Experts of a small language model: 8 picks a token.
Below are experts of layer 5 (counted from 0) of a mixture-of-experts language model. Rows are named router (the router's row for the expert), gate (a neuron's input weights, with its number), up (a neuron's input weights, with its number), down (a neuron's output weights, with its number) and show model dimensions 256-319. Each number is 200 + 20 x the weight over its row's rms, rounded and kept within 0 to 999.
After each expert's rows: "mostly gets" lists some tokens that are sent to it at least half of the time. This comes from a sample of Wikipedia text that the model never trained on.

# expert 51
router,225,243,211,197,171,199,244,197,157,191,175,246,194,182,225,208,181,219,216,222,206,181,217,209,192,190,193,202,193,199,187,184,223,213,222,244,229,214,184,198,168,190,189,232,153,210,196,189,187,209,189,194,199,181,195,193,195,227,162,203,225,188,197,201
gate1,154,197,189,152,233,171,163,178,227,196,169,196,186,198,232,189,225,201,188,208,222,198,185,194,215,156,195,190,203,181,204,201,199,160,196,192,231,197,222,179,233,220,210,211,231,218,172,227,247,225,178,215,199,190,169,201,199,199,210,204,206,221,187,196
up1,209,220,209,217,166,215,216,228,210,226,201,195,212,188,179,196,177,191,200,209,172,198,220,228,194,210,213,200,207,252,179,235,199,184,175,209,164,226,164,201,144,189,195,222,184,208,201,173,175,189,216,217,190,207,205,217,220,191,219,185,203,184,235,210
down1,228,187,213,169,197,183,181,194,193,186,168,211,241,156,181,209,204,195,206,203,196,186,212,217,172,224,196,211,203,201,149,177,216,202,189,215,198,218,177,185,214,205,190,243,194,239,193,193,215,212,196,230,187,204,213,173,229,205,220,190,214,206,231,220
gate2,171,202,210,175,148,174,218,193,220,190,217,185,198,197,192,197,226,189,225,181,255,183,208,210,199,183,177,185,170,192,202,164,200,165,164,212,149,198,180,178,172,211,235,185,212,208,220,194,251,196,204,196,221,204,195,202,225,181,227,184,202,239,178,170
up2,220,212,192,189,221,219,183,217,203,209,174,170,220,181,205,189,213,194,226,183,167,227,219,201,241,218,214,208,211,172,168,166,196,194,198,180,194,217,200,182,211,193,201,222,215,172,199,200,219,227,181,218,207,187,251,150,186,220,227,190,171,187,194,218
down2,262,237,226,215,170,219,212,208,212,186,186,179,170,215,186,218,158,232,178,217,179,217,212,176,191,176,209,181,187,210,143,224,200,185,158,192,215,178,217,164,215,202,214,175,198,213,198,233,211,225,167,192,218,223,228,219,170,247,196,170,256,179,226,176
gate3,183,162,194,191,218,206,200,181,209,206,242,180,235,185,190,165,161,198,181,189,212,222,227,187,178,211,219,174,190,215,194,205,227,180,194,198,207,202,184,226,236,215,212,203,188,213,201,222,183,189,213,195,202,165,193,205,194,170,221,149,204,233,214,206
up3,173,238,184,187,164,213,175,224,185,181,174,218,164,194,227,221,227,205,203,216,184,174,168,211,209,162,170,237,219,199,212,187,182,203,208,206,193,189,231,169,192,188,179,231,216,218,192,203,221,214,198,187,193,249,201,212,209,209,173,233,209,147,178,201
down3,226,143,230,221,205,233,203,209,238,210,194,222,210,188,189,167,197,213,224,215,210,201,225,184,190,204,208,189,227,209,214,185,236,174,175,221,200,200,175,218,219,224,215,188,179,203,195,195,217,200,227,195,197,194,218,197,196,192,220,205,226,240,206,199
gate4,211,226,231,185,191,204,189,190,213,171,253,204,187,177,205,198,198,183,161,199,210,229,211,220,196,221,200,203,191,198,162,224,220,200,196,187,199,163,217,196,164,205,172,213,216,202,227,174,197,205,170,195,229,187,203,183,164,193,178,214,249,213,202,201
up4,228,162,201,217,187,195,215,181,217,229,185,206,224,189,218,199,181,220,191,202,208,190,189,187,225,167,217,160,202,170,214,194,213,220,216,195,188,209,154,227,248,176,214,186,168,198,200,229,210,202,198,173,211,204,179,222,215,209,207,219,216,195,227,201
down4,228,212,251,183,173,215,160,195,215,177,192,161,211,198,155,171,184,189,164,198,203,216,203,193,189,179,194,207,195,202,191,213,210,202,188,204,201,214,214,200,208,229,210,246,223,198,159,193,174,182,209,222,174,202,204,184,209,227,208,202,245,221,172,183
gate5,208,218,196,193,214,205,190,201,195,220,170,206,194,202,201,172,193,202,202,233,170,190,187,202,263,141,225,234,217,200,155,217,180,199,211,210,157,199,211,191,229,223,145,177,212,213,174,202,231,214,228,175,221,187,251,201,210,199,216,199,194,223,199,232
up5,222,213,221,188,203,222,194,218,179,191,188,202,175,191,169,188,197,226,171,223,189,189,231,205,235,111,187,203,195,201,167,219,205,195,174,213,155,159,197,163,217,194,176,169,193,197,170,190,184,232,228,192,206,199,201,192,198,177,197,230,216,220,206,194
down5,209,229,200,244,202,234,193,195,193,237,157,216,222,158,221,161,198,208,209,204,226,211,211,207,174,184,212,176,168,207,199,201,213,228,203,243,210,214,183,188,220,208,213,198,202,177,212,227,194,188,202,196,190,211,214,201,210,243,191,195,196,169,200,214
mostly gets: " ", "1", "2", "9", " December", "{"

# expert 15
router,179,190,234,183,180,216,199,198,207,220,180,222,187,169,222,222,205,227,217,200,210,202,185,221,194,173,206,178,165,196,155,207,202,171,244,203,191,207,222,198,165,151,203,212,181,199,189,190,187,228,230,220,195,202,164,187,169,227,178,192,205,209,231,183
gate1,191,177,214,199,229,172,233,212,216,210,154,181,183,193,183,193,220,191,195,169,180,178,215,200,210,179,212,175,182,232,174,170,206,213,200,187,215,201,175,184,196,213,182,229,192,203,191,214,165,247,204,193,202,198,197,204,184,166,201,164,215,213,206,231
up1,208,213,211,199,168,215,161,177,185,199,230,225,194,236,215,209,180,199,168,234,205,210,183,202,184,206,180,204,217,176,229,227,189,188,192,205,209,213,231,194,224,190,228,160,219,196,192,180,196,157,179,199,163,222,215,223,217,213,194,206,192,185,216,199
down1,163,200,218,234,217,191,232,195,199,212,161,203,205,202,185,190,221,189,181,180,201,203,190,195,226,196,252,177,169,204,178,176,209,196,213,169,207,210,174,163,235,232,155,212,169,190,179,205,217,235,179,182,231,211,160,210,199,182,220,218,202,213,200,206
gate2,182,221,221,217,190,211,199,179,197,211,226,195,219,173,208,224,184,182,229,173,196,212,221,187,208,193,180,198,228,187,220,217,190,187,227,210,231,195,171,233,187,191,203,215,205,190,193,206,220,210,207,183,215,210,164,204,217,218,224,192,206,211,205,211
up2,179,194,167,218,206,206,200,183,199,194,158,212,216,231,211,203,204,234,187,200,159,190,212,178,196,179,221,220,178,185,179,211,205,215,196,179,191,224,196,196,199,175,234,189,239,210,156,156,204,190,219,180,195,180,249,220,216,206,211,210,189,206,215,213
down2,201,209,179,200,202,197,179,187,202,202,133,213,188,209,219,221,182,239,193,218,220,201,207,202,205,190,217,210,192,187,214,221,175,191,213,165,182,227,189,201,213,199,196,200,215,203,211,216,195,182,217,202,190,202,211,216,199,196,206,213,222,199,230,175
gate3,201,184,201,169,187,188,195,187,162,206,222,200,227,209,204,199,203,180,230,229,218,189,179,171,193,217,199,174,217,203,217,246,212,232,222,209,193,194,174,227,185,204,203,191,242,228,199,202,233,177,213,214,187,174,152,167,240,218,201,211,178,208,212,197
up3,215,211,206,223,197,207,223,206,207,222,177,171,212,211,204,181,199,220,209,202,211,201,229,210,203,182,195,173,250,199,199,220,208,190,182,212,206,188,252,174,188,187,197,215,213,187,226,178,205,188,188,234,208,208,212,178,203,174,198,189,240,191,206,204
down3,182,215,181,204,238,195,189,165,194,192,212,210,229,192,169,235,176,166,183,209,206,186,198,192,181,170,195,159,180,215,209,182,208,184,160,182,221,177,223,214,206,182,207,211,206,231,184,218,180,217,200,209,204,201,218,208,201,240,209,180,186,229,185,185
gate4,215,212,208,183,183,185,209,213,182,233,219,164,194,174,170,227,179,182,169,188,188,210,215,213,195,207,190,208,212,173,197,188,211,206,189,203,238,192,202,208,189,199,217,152,164,171,189,216,201,214,210,225,226,180,201,217,154,215,223,198,198,177,221,213
up4,183,217,187,199,197,167,208,221,174,187,198,185,197,173,178,175,187,199,167,190,229,200,220,202,196,227,209,197,219,137,189,210,199,203,194,200,207,220,188,211,219,227,212,178,190,154,196,204,185,218,204,231,205,219,192,216,166,171,239,209,233,164,204,212
down4,210,223,174,215,182,223,215,175,181,166,196,143,225,183,191,203,214,181,166,236,176,213,218,193,210,214,178,200,195,189,182,196,184,160,196,196,185,178,171,187,194,217,232,219,225,201,192,216,205,199,183,234,212,231,206,217,213,177,228,235,170,216,170,196
gate5,219,207,213,237,197,253,241,270,204,201,227,205,185,195,198,209,203,200,160,214,210,231,164,232,178,197,176,202,173,202,191,196,223,193,218,192,208,159,211,222,193,199,193,177,207,152,205,211,203,183,202,209,228,201,210,176,180,186,231,230,221,188,211,204
up5,195,218,209,203,168,218,190,217,186,199,191,191,188,219,174,221,215,148,200,180,189,234,183,192,177,200,188,196,240,185,198,201,173,169,194,187,199,194,205,188,207,183,199,185,215,186,189,200,232,216,212,205,222,202,192,207,198,207,196,217,211,177,249,205
down5,213,158,186,179,210,206,180,227,251,200,176,215,212,222,226,233,197,210,202,194,169,234,184,223,170,167,198,166,231,192,187,206,178,238,228,174,193,203,182,192,212,220,234,233,229,195,217,223,233,193,187,230,227,202,218,189,230,202,202,181,189,199,207,170
mostly gets: " the", " The", " his", " an", "The", " its"

# expert 2
router,200,223,211,190,181,199,218,174,178,225,188,226,209,173,213,206,182,213,240,241,166,212,172,207,191,206,213,168,195,221,191,191,192,178,225,242,189,196,191,196,180,186,210,220,212,174,200,199,170,183,212,170,188,219,182,191,182,229,157,189,196,220,205,230
gate1,221,200,177,188,192,222,216,217,174,178,165,230,230,170,169,237,200,189,216,202,225,170,204,218,215,194,192,208,192,199,215,216,185,206,178,207,211,182,189,200,196,183,203,218,209,212,228,191,211,195,201,193,210,196,168,205,209,215,214,194,189,226,177,232
up1,197,233,216,214,180,200,214,178,209,205,243,183,189,209,183,193,219,217,220,181,200,203,229,166,171,175,205,186,225,217,181,187,221,188,203,220,222,221,205,225,191,199,158,155,218,178,170,162,196,186,229,212,195,167,216,202,231,195,194,198,230,216,179,199
down1,228,202,206,191,158,193,192,168,222,194,222,193,200,208,197,197,210,184,174,220,196,207,201,180,180,208,189,213,199,246,164,185,195,169,219,180,185,208,227,185,212,172,196,184,190,181,198,173,187,210,221,207,235,209,194,183,178,221,164,168,202,223,228,216
gate2,198,176,244,172,215,214,186,208,165,213,211,204,201,172,205,198,201,213,211,216,219,203,232,224,195,188,179,205,206,203,195,223,183,183,208,197,200,187,202,145,191,181,183,191,174,211,195,223,204,213,206,157,234,242,198,206,230,207,209,189,213,173,236,158
up2,200,183,157,187,198,231,192,201,172,217,234,232,194,230,194,185,197,202,203,205,214,188,205,203,188,189,199,202,185,158,182,197,166,187,171,176,219,174,216,201,220,151,201,202,172,190,198,213,225,214,226,208,169,191,214,221,233,225,207,205,209,210,201,187
down2,198,213,187,166,217,184,192,187,226,202,154,218,239,179,186,171,205,232,232,192,193,242,188,240,183,186,198,195,234,191,190,211,190,172,166,200,182,199,193,197,194,189,201,214,202,205,166,189,215,233,188,194,223,178,208,202,198,210,205,218,213,194,226,158
gate3,168,200,186,233,206,194,197,177,218,220,207,210,223,141,250,173,230,147,193,201,181,194,159,197,197,179,223,209,219,217,217,207,197,199,203,190,238,188,206,208,195,215,175,198,182,220,187,184,194,226,189,162,201,216,215,191,210,205,210,185,193,219,183,195
up3,216,215,197,228,187,181,240,197,173,215,198,172,225,195,198,201,224,173,184,172,176,215,229,198,237,194,208,211,161,176,177,216,189,238,206,142,182,211,211,201,237,195,169,169,210,188,172,226,203,198,191,210,194,222,197,204,158,194,216,179,190,183,223,202
down3,189,243,212,192,212,233,190,180,254,213,203,233,206,192,219,200,214,189,232,229,176,214,172,195,170,237,208,168,217,234,185,168,221,178,199,216,215,152,230,192,212,237,192,191,195,214,205,180,173,195,236,185,223,167,220,188,234,194,200,194,171,194,238,203
gate4,173,209,220,211,184,166,169,185,225,193,187,217,195,181,204,227,159,224,209,223,221,193,206,184,200,200,167,200,222,228,183,187,205,204,209,201,196,221,191,226,170,232,201,216,197,206,189,206,206,194,215,225,201,222,236,211,196,210,210,222,182,209,194,227
up4,191,196,200,203,247,180,207,226,174,229,203,164,182,233,159,205,233,177,191,185,232,208,215,190,176,226,212,205,177,224,196,201,196,215,217,160,195,192,195,191,237,189,222,189,207,187,219,164,178,215,216,196,195,167,190,167,199,200,246,221,232,166,212,188
down4,225,172,244,205,176,217,188,202,217,184,192,213,228,170,200,211,236,163,198,181,197,208,191,197,203,210,224,191,185,201,202,191,192,237,178,226,203,201,199,196,192,177,240,192,196,212,200,226,156,193,212,176,193,185,202,245,205,187,159,200,218,213,190,233
gate5,221,217,185,198,211,195,175,198,193,191,212,188,205,194,200,174,177,194,177,201,232,183,234,189,191,221,199,201,199,222,221,247,196,173,185,218,214,185,209,215,225,219,227,205,225,178,194,173,212,194,200,208,196,194,167,190,219,213,193,202,233,208,219,185
up5,179,202,225,222,198,178,190,220,180,200,176,245,183,181,186,242,199,205,199,199,181,201,188,208,219,193,201,188,215,178,178,176,169,225,210,163,196,193,179,192,214,172,167,167,188,248,230,238,201,214,188,212,180,236,196,200,208,179,213,216,176,210,187,193
down5,188,174,185,223,199,198,208,222,181,202,229,192,221,203,232,208,192,190,196,199,218,193,158,186,187,194,199,188,219,229,224,194,220,194,217,183,203,191,184,218,199,208,198,214,199,170,147,197,198,188,191,197,192,215,168,212,183,214,219,222,211,208,163,202
mostly gets: " \"", "/", " a", " $", " '", " km"

# expert 55
router,192,197,249,153,170,208,231,189,207,206,176,249,185,189,185,221,214,226,189,217,197,185,171,199,206,167,189,205,171,215,161,187,196,173,231,184,184,215,204,198,202,184,207,210,181,221,166,180,217,189,242,193,188,191,172,190,197,197,177,182,184,211,205,203
gate0,233,185,215,179,219,190,198,205,196,179,208,231,219,229,210,229,200,186,193,178,208,182,210,193,174,160,198,223,220,211,194,215,187,164,168,218,186,198,178,221,233,197,205,176,202,177,175,193,181,220,211,214,199,179,158,179,186,182,203,179,194,174,241,210
up0,187,197,218,166,236,167,196,234,193,201,191,189,206,191,202,225,193,218,208,178,214,186,185,203,220,212,201,192,207,162,185,208,194,221,241,203,190,189,199,214,210,206,196,187,219,219,184,186,202,205,187,195,170,191,159,182,209,180,197,147,190,186,245,227
down0,181,165,194,192,179,206,208,199,180,208,157,151,215,207,191,246,204,202,185,211,220,191,202,184,214,189,206,218,156,197,154,228,211,207,189,215,182,206,162,214,209,187,145,178,209,221,200,209,198,204,243,181,214,190,174,183,195,202,229,172,213,204,188,178
gate1,176,206,215,233,213,195,200,189,196,241,205,188,171,232,225,190,179,149,205,205,245,189,160,181,172,225,181,178,195,178,216,210,202,218,167,223,228,229,185,185,188,183,169,188,183,215,191,204,174,216,213,215,202,153,149,212,165,193,194,189,201,198,180,204
up1,202,193,231,165,210,211,180,186,205,227,196,196,195,189,217,227,153,162,239,176,212,234,165,174,215,194,187,195,197,221,216,194,205,195,180,234,196,193,197,192,209,192,198,202,180,227,211,171,193,211,186,218,183,198,184,213,199,168,176,178,163,175,198,206
down1,176,176,194,208,243,220,213,242,201,193,175,178,206,233,189,200,193,215,233,189,182,231,187,180,216,223,200,189,204,210,205,216,202,205,206,213,210,181,171,185,190,207,185,191,211,216,217,175,227,235,197,185,195,221,195,220,173,229,201,170,197,185,219,179
gate2,218,190,181,185,194,165,207,198,209,182,192,173,162,209,204,218,230,190,204,160,182,210,186,191,167,183,150,181,162,174,215,216,193,202,190,157,212,208,215,204,188,195,184,196,210,196,200,225,171,217,240,229,203,208,167,184,185,209,186,203,201,171,216,183
up2,224,186,209,179,190,184,197,209,214,195,183,193,172,244,233,181,206,182,191,178,171,192,152,208,200,195,179,202,191,192,197,239,209,210,206,176,215,215,214,225,162,193,209,174,224,207,203,187,142,226,215,242,216,223,184,213,180,208,198,195,218,175,182,214
down2,186,180,188,185,161,212,220,185,216,204,189,159,244,192,196,177,184,202,211,202,192,247,178,189,199,183,206,174,214,173,220,192,154,230,185,191,204,162,219,193,199,228,184,225,180,180,187,194,166,215,221,209,207,218,236,225,180,181,184,186,182,186,197,181
gate3,194,218,225,184,220,228,177,198,206,185,203,193,195,164,154,180,166,152,229,179,219,206,199,189,164,213,186,183,208,223,222,185,215,165,189,260,193,175,222,180,209,171,210,192,224,163,196,194,216,196,212,211,204,223,204,214,197,188,204,176,204,191,191,200
up3,230,170,200,162,189,187,174,228,226,197,211,211,175,153,189,175,202,208,193,204,204,216,186,230,178,191,202,185,187,172,187,172,211,202,231,193,197,202,204,229,194,160,188,207,200,213,205,224,207,181,156,148,210,221,182,212,192,221,193,208,217,188,184,206
down3,196,210,212,207,183,206,197,217,237,240,213,225,202,215,207,181,194,203,186,207,197,189,218,201,240,208,199,183,176,199,174,222,210,229,187,182,195,226,188,203,237,212,230,177,193,216,224,171,190,212,222,195,205,233,190,194,184,178,187,144,200,217,166,190
gate4,217,172,195,235,222,203,209,168,206,172,186,195,221,186,199,200,170,230,245,217,182,205,198,212,191,244,213,205,187,181,162,204,211,183,213,166,226,174,165,204,197,214,190,249,174,203,196,222,188,195,160,188,211,197,228,190,192,195,183,199,186,186,209,187
up4,201,193,196,214,205,164,184,201,195,196,220,236,220,211,213,223,224,210,197,197,166,202,171,222,215,205,192,166,188,226,191,196,219,209,165,189,193,178,218,173,211,221,186,187,193,229,207,191,181,210,211,205,197,190,203,186,182,194,189,206,182,218,190,173
down4,172,216,228,178,193,190,190,210,244,213,233,222,224,187,182,201,200,227,227,221,183,209,216,200,189,235,193,202,188,194,205,201,185,193,190,223,197,225,204,186,206,199,193,193,204,188,191,190,180,231,190,191,188,193,199,197,147,226,181,219,194,219,193,193
mostly gets: " of", " between", " about", " during", " their", " for"

# expert 30
router,186,237,231,186,201,204,197,194,201,205,201,212,215,230,211,245,187,217,211,248,193,191,201,213,189,212,190,176,169,191,193,204,241,218,223,221,199,221,166,180,168,168,186,241,193,208,165,192,184,183,188,194,217,209,192,204,212,209,180,187,184,206,202,238
gate2,206,181,211,219,190,204,188,198,215,214,217,181,222,248,213,236,212,204,182,186,219,204,202,166,183,201,231,168,185,190,191,196,212,185,186,148,216,171,193,213,199,216,217,240,193,202,213,209,177,186,161,161,183,213,189,224,172,174,186,196,185,224,215,196
up2,212,199,196,202,194,174,188,188,207,214,176,189,209,174,206,216,223,175,184,191,200,210,218,195,178,200,193,204,196,187,172,165,198,238,181,187,223,212,196,225,210,212,200,199,222,238,214,198,206,226,269,196,193,243,221,182,194,215,204,219,187,235,262,216
down2,193,217,222,185,144,196,224,224,203,180,200,187,221,199,192,208,197,173,183,201,198,246,205,205,173,217,208,194,222,217,233,178,182,203,264,218,224,178,191,166,161,230,230,209,198,193,199,222,162,196,203,174,171,201,173,227,211,188,187,198,199,157,210,196
gate3,237,209,224,189,182,184,180,197,213,219,207,198,186,195,219,227,196,156,176,210,175,218,267,212,195,209,212,181,210,217,169,218,185,212,187,218,182,228,201,237,223,194,188,175,212,204,187,207,184,191,197,207,199,208,197,202,199,215,169,193,207,200,195,240
up3,174,182,184,190,204,215,235,187,178,181,180,196,200,207,208,194,194,257,251,180,203,196,151,180,181,186,186,192,186,178,226,193,228,206,222,183,215,180,189,167,174,194,200,241,179,189,216,193,197,208,210,185,194,187,205,185,209,199,226,203,185,204,210,171
down3,223,149,213,198,210,200,203,200,203,206,220,175,217,138,206,220,195,197,199,210,182,198,194,197,200,184,216,194,205,192,202,194,203,165,182,224,202,223,210,213,212,229,182,218,194,196,188,212,167,203,203,198,182,173,244,217,227,220,227,192,210,228,225,210
gate4,192,189,233,187,223,190,193,197,242,220,157,165,217,217,202,247,215,181,205,204,205,198,211,218,177,189,204,179,189,201,185,195,192,200,189,181,207,216,195,188,193,194,180,203,224,210,173,193,211,192,191,209,205,186,168,194,209,226,172,165,246,195,188,217
up4,203,176,185,186,199,223,196,183,184,217,205,215,185,179,202,205,163,217,188,216,184,195,180,200,201,180,183,186,206,198,245,207,207,196,242,234,195,210,176,198,210,187,230,197,166,202,227,242,206,196,232,203,204,185,230,186,222,209,228,199,156,196,207,219
down4,249,213,189,184,171,214,181,165,168,200,158,228,219,175,187,205,212,224,177,178,211,206,221,216,173,171,176,213,213,162,145,203,179,166,183,219,201,190,203,199,153,165,185,204,237,184,168,182,194,231,200,233,214,196,187,197,176,207,193,185,225,213,190,196
gate5,163,205,192,171,207,230,194,193,208,211,211,174,216,167,213,186,195,207,215,193,193,198,194,200,197,236,234,221,178,187,201,196,202,153,213,216,216,204,228,195,215,191,218,192,204,226,209,170,189,205,211,194,185,191,252,200,203,168,224,220,170,185,173,205
up5,172,223,147,236,186,194,166,202,192,218,186,180,190,192,207,208,215,207,215,187,174,163,202,218,216,219,236,192,183,170,202,209,256,209,219,188,183,230,197,181,207,166,178,182,231,223,226,180,216,195,206,235,161,173,211,219,210,232,170,196,199,181,213,235
down5,183,218,230,210,174,200,185,198,207,211,189,179,199,192,155,204,224,176,176,196,191,258,178,220,189,214,209,228,229,245,158,206,182,197,211,193,202,194,176,197,189,233,203,195,184,177,183,160,202,209,170,226,215,167,186,186,211,204,221,172,191,196,182,185
gate6,215,212,194,186,222,249,176,190,209,195,194,195,200,186,190,206,175,196,196,214,185,189,203,188,158,196,208,194,236,192,203,199,203,181,197,203,174,193,218,252,209,185,228,200,192,192,198,163,180,198,177,207,158,179,173,177,184,249,191,205,194,220,211,185
up6,244,137,217,215,183,185,190,224,172,208,164,234,204,198,218,159,218,226,196,209,179,214,213,219,205,203,207,186,199,225,185,223,202,182,225,193,207,216,191,202,205,188,206,209,184,210,220,210,198,226,196,219,210,211,172,215,208,165,204,202,190,232,216,219
down6,184,174,211,236,215,207,216,186,183,208,185,202,190,195,223,171,168,214,212,223,191,190,188,238,206,193,191,186,199,186,200,205,181,200,202,184,215,233,180,207,215,184,176,197,237,176,210,202,201,199,206,210,181,228,192,168,206,206,199,179,196,197,212,204
mostly gets: " \"", " '", " $", " ", " “", " You"

# expert 60
router,203,191,231,169,179,210,206,214,184,211,168,249,203,178,181,219,182,207,218,195,199,202,171,212,210,168,186,197,165,221,171,223,200,177,258,200,186,202,214,198,224,194,210,217,176,196,197,175,188,224,238,180,192,204,162,193,204,208,185,209,197,193,211,206
gate1,237,198,191,156,205,223,215,188,201,229,171,195,190,202,197,207,180,178,200,161,225,206,196,213,225,201,218,209,184,192,193,182,221,211,182,173,160,202,191,198,199,207,203,251,203,193,201,205,207,200,223,214,177,210,176,236,225,225,228,226,227,222,205,215
up1,203,215,236,202,206,202,183,202,221,171,184,194,186,159,213,194,205,162,164,209,185,208,177,180,155,202,174,176,214,192,233,227,233,210,220,197,256,225,247,216,223,202,177,199,221,190,199,199,222,206,202,203,230,216,218,191,177,197,187,201,199,164,160,193
down1,195,187,186,177,213,207,195,226,227,226,175,194,237,171,198,220,216,239,219,218,167,188,174,180,202,228,204,207,189,235,236,215,196,200,207,217,218,215,241,210,168,198,202,184,185,206,203,185,183,175,187,189,227,183,258,193,218,204,195,187,190,192,208,202
gate2,217,196,218,172,200,194,186,201,191,219,181,170,195,201,214,167,234,186,203,206,191,206,194,155,211,216,201,183,200,195,179,202,189,190,195,214,187,175,174,151,208,209,158,198,193,200,218,172,207,168,239,230,204,223,168,226,179,178,223,198,235,196,197,195
up2,191,202,210,218,211,176,183,189,178,221,207,199,178,182,192,195,220,190,209,230,204,204,224,209,214,210,205,213,204,165,226,175,206,188,210,218,189,188,174,189,231,194,221,210,214,183,229,183,222,233,193,220,218,179,192,210,195,204,222,190,228,177,198,175
down2,209,211,227,210,193,175,215,189,203,213,202,184,171,162,195,193,180,174,224,193,176,211,211,212,231,180,195,208,218,199,202,173,186,209,208,210,166,184,188,188,231,199,163,214,191,203,180,202,229,207,193,223,205,210,241,200,167,194,190,226,229,200,189,200
gate3,192,212,204,164,189,219,223,174,240,183,189,189,235,190,220,181,241,182,192,229,194,182,171,199,192,209,175,199,177,203,205,181,193,184,232,175,208,200,191,183,195,189,200,188,199,217,176,206,222,177,170,214,215,187,155,196,244,213,222,218,192,208,256,183
up3,247,176,171,229,186,183,205,184,188,227,203,181,173,179,207,218,188,214,194,191,158,141,215,229,235,215,227,188,194,178,228,214,174,235,164,189,174,194,186,230,197,171,230,189,188,207,172,167,170,200,249,214,216,228,219,216,194,192,229,201,169,187,189,203
down3,202,221,210,205,187,196,226,187,182,207,201,201,177,211,208,205,200,211,187,218,184,207,195,216,227,193,185,174,220,204,210,192,223,190,206,223,180,172,193,219,205,249,214,231,198,194,180,195,183,200,170,224,205,197,223,198,216,140,199,178,204,209,204,209
gate4,187,207,190,212,238,206,202,234,216,198,226,190,225,203,202,211,186,200,188,222,184,208,187,206,221,172,235,205,194,209,201,220,223,212,151,201,175,180,192,176,184,187,192,190,212,161,249,213,188,194,210,200,198,188,164,155,194,216,187,188,190,186,199,204
up4,185,172,184,175,198,185,211,186,212,177,185,210,235,185,199,229,219,180,179,214,207,219,217,212,205,186,193,207,199,201,248,226,253,188,224,204,180,179,162,195,218,195,186,182,225,196,194,205,197,178,208,223,217,217,177,203,211,178,204,213,230,225,160,214
down4,232,219,197,191,237,194,183,191,249,209,205,191,193,213,210,186,199,210,230,195,218,183,142,196,174,231,209,211,206,184,207,233,195,169,207,186,226,242,205,242,200,171,191,222,206,215,195,176,213,196,227,239,183,176,159,213,186,187,197,209,179,194,228,208
gate5,171,172,231,184,207,229,240,204,189,230,217,176,161,209,205,183,190,237,244,218,219,187,182,204,176,197,180,188,203,197,161,232,220,230,213,206,226,188,199,202,223,205,201,192,203,211,215,214,201,158,197,204,214,211,216,169,199,225,194,226,222,236,213,190
up5,218,225,186,230,221,186,195,171,215,199,205,217,177,189,218,158,213,199,199,173,177,207,187,191,215,199,182,189,186,201,213,198,199,234,175,168,221,185,189,185,232,206,157,231,189,225,185,219,223,198,190,220,219,264,193,185,227,196,215,186,208,201,186,200
down5,203,206,215,192,240,161,177,172,208,235,163,206,175,177,194,160,196,222,190,185,217,215,199,222,198,194,200,177,218,185,234,217,185,200,178,194,230,205,200,161,200,179,212,231,181,210,213,209,204,232,192,210,230,217,188,208,203,194,217,203,176,212,187,224
mostly gets: " by", " the", " from", " on", " with", " at"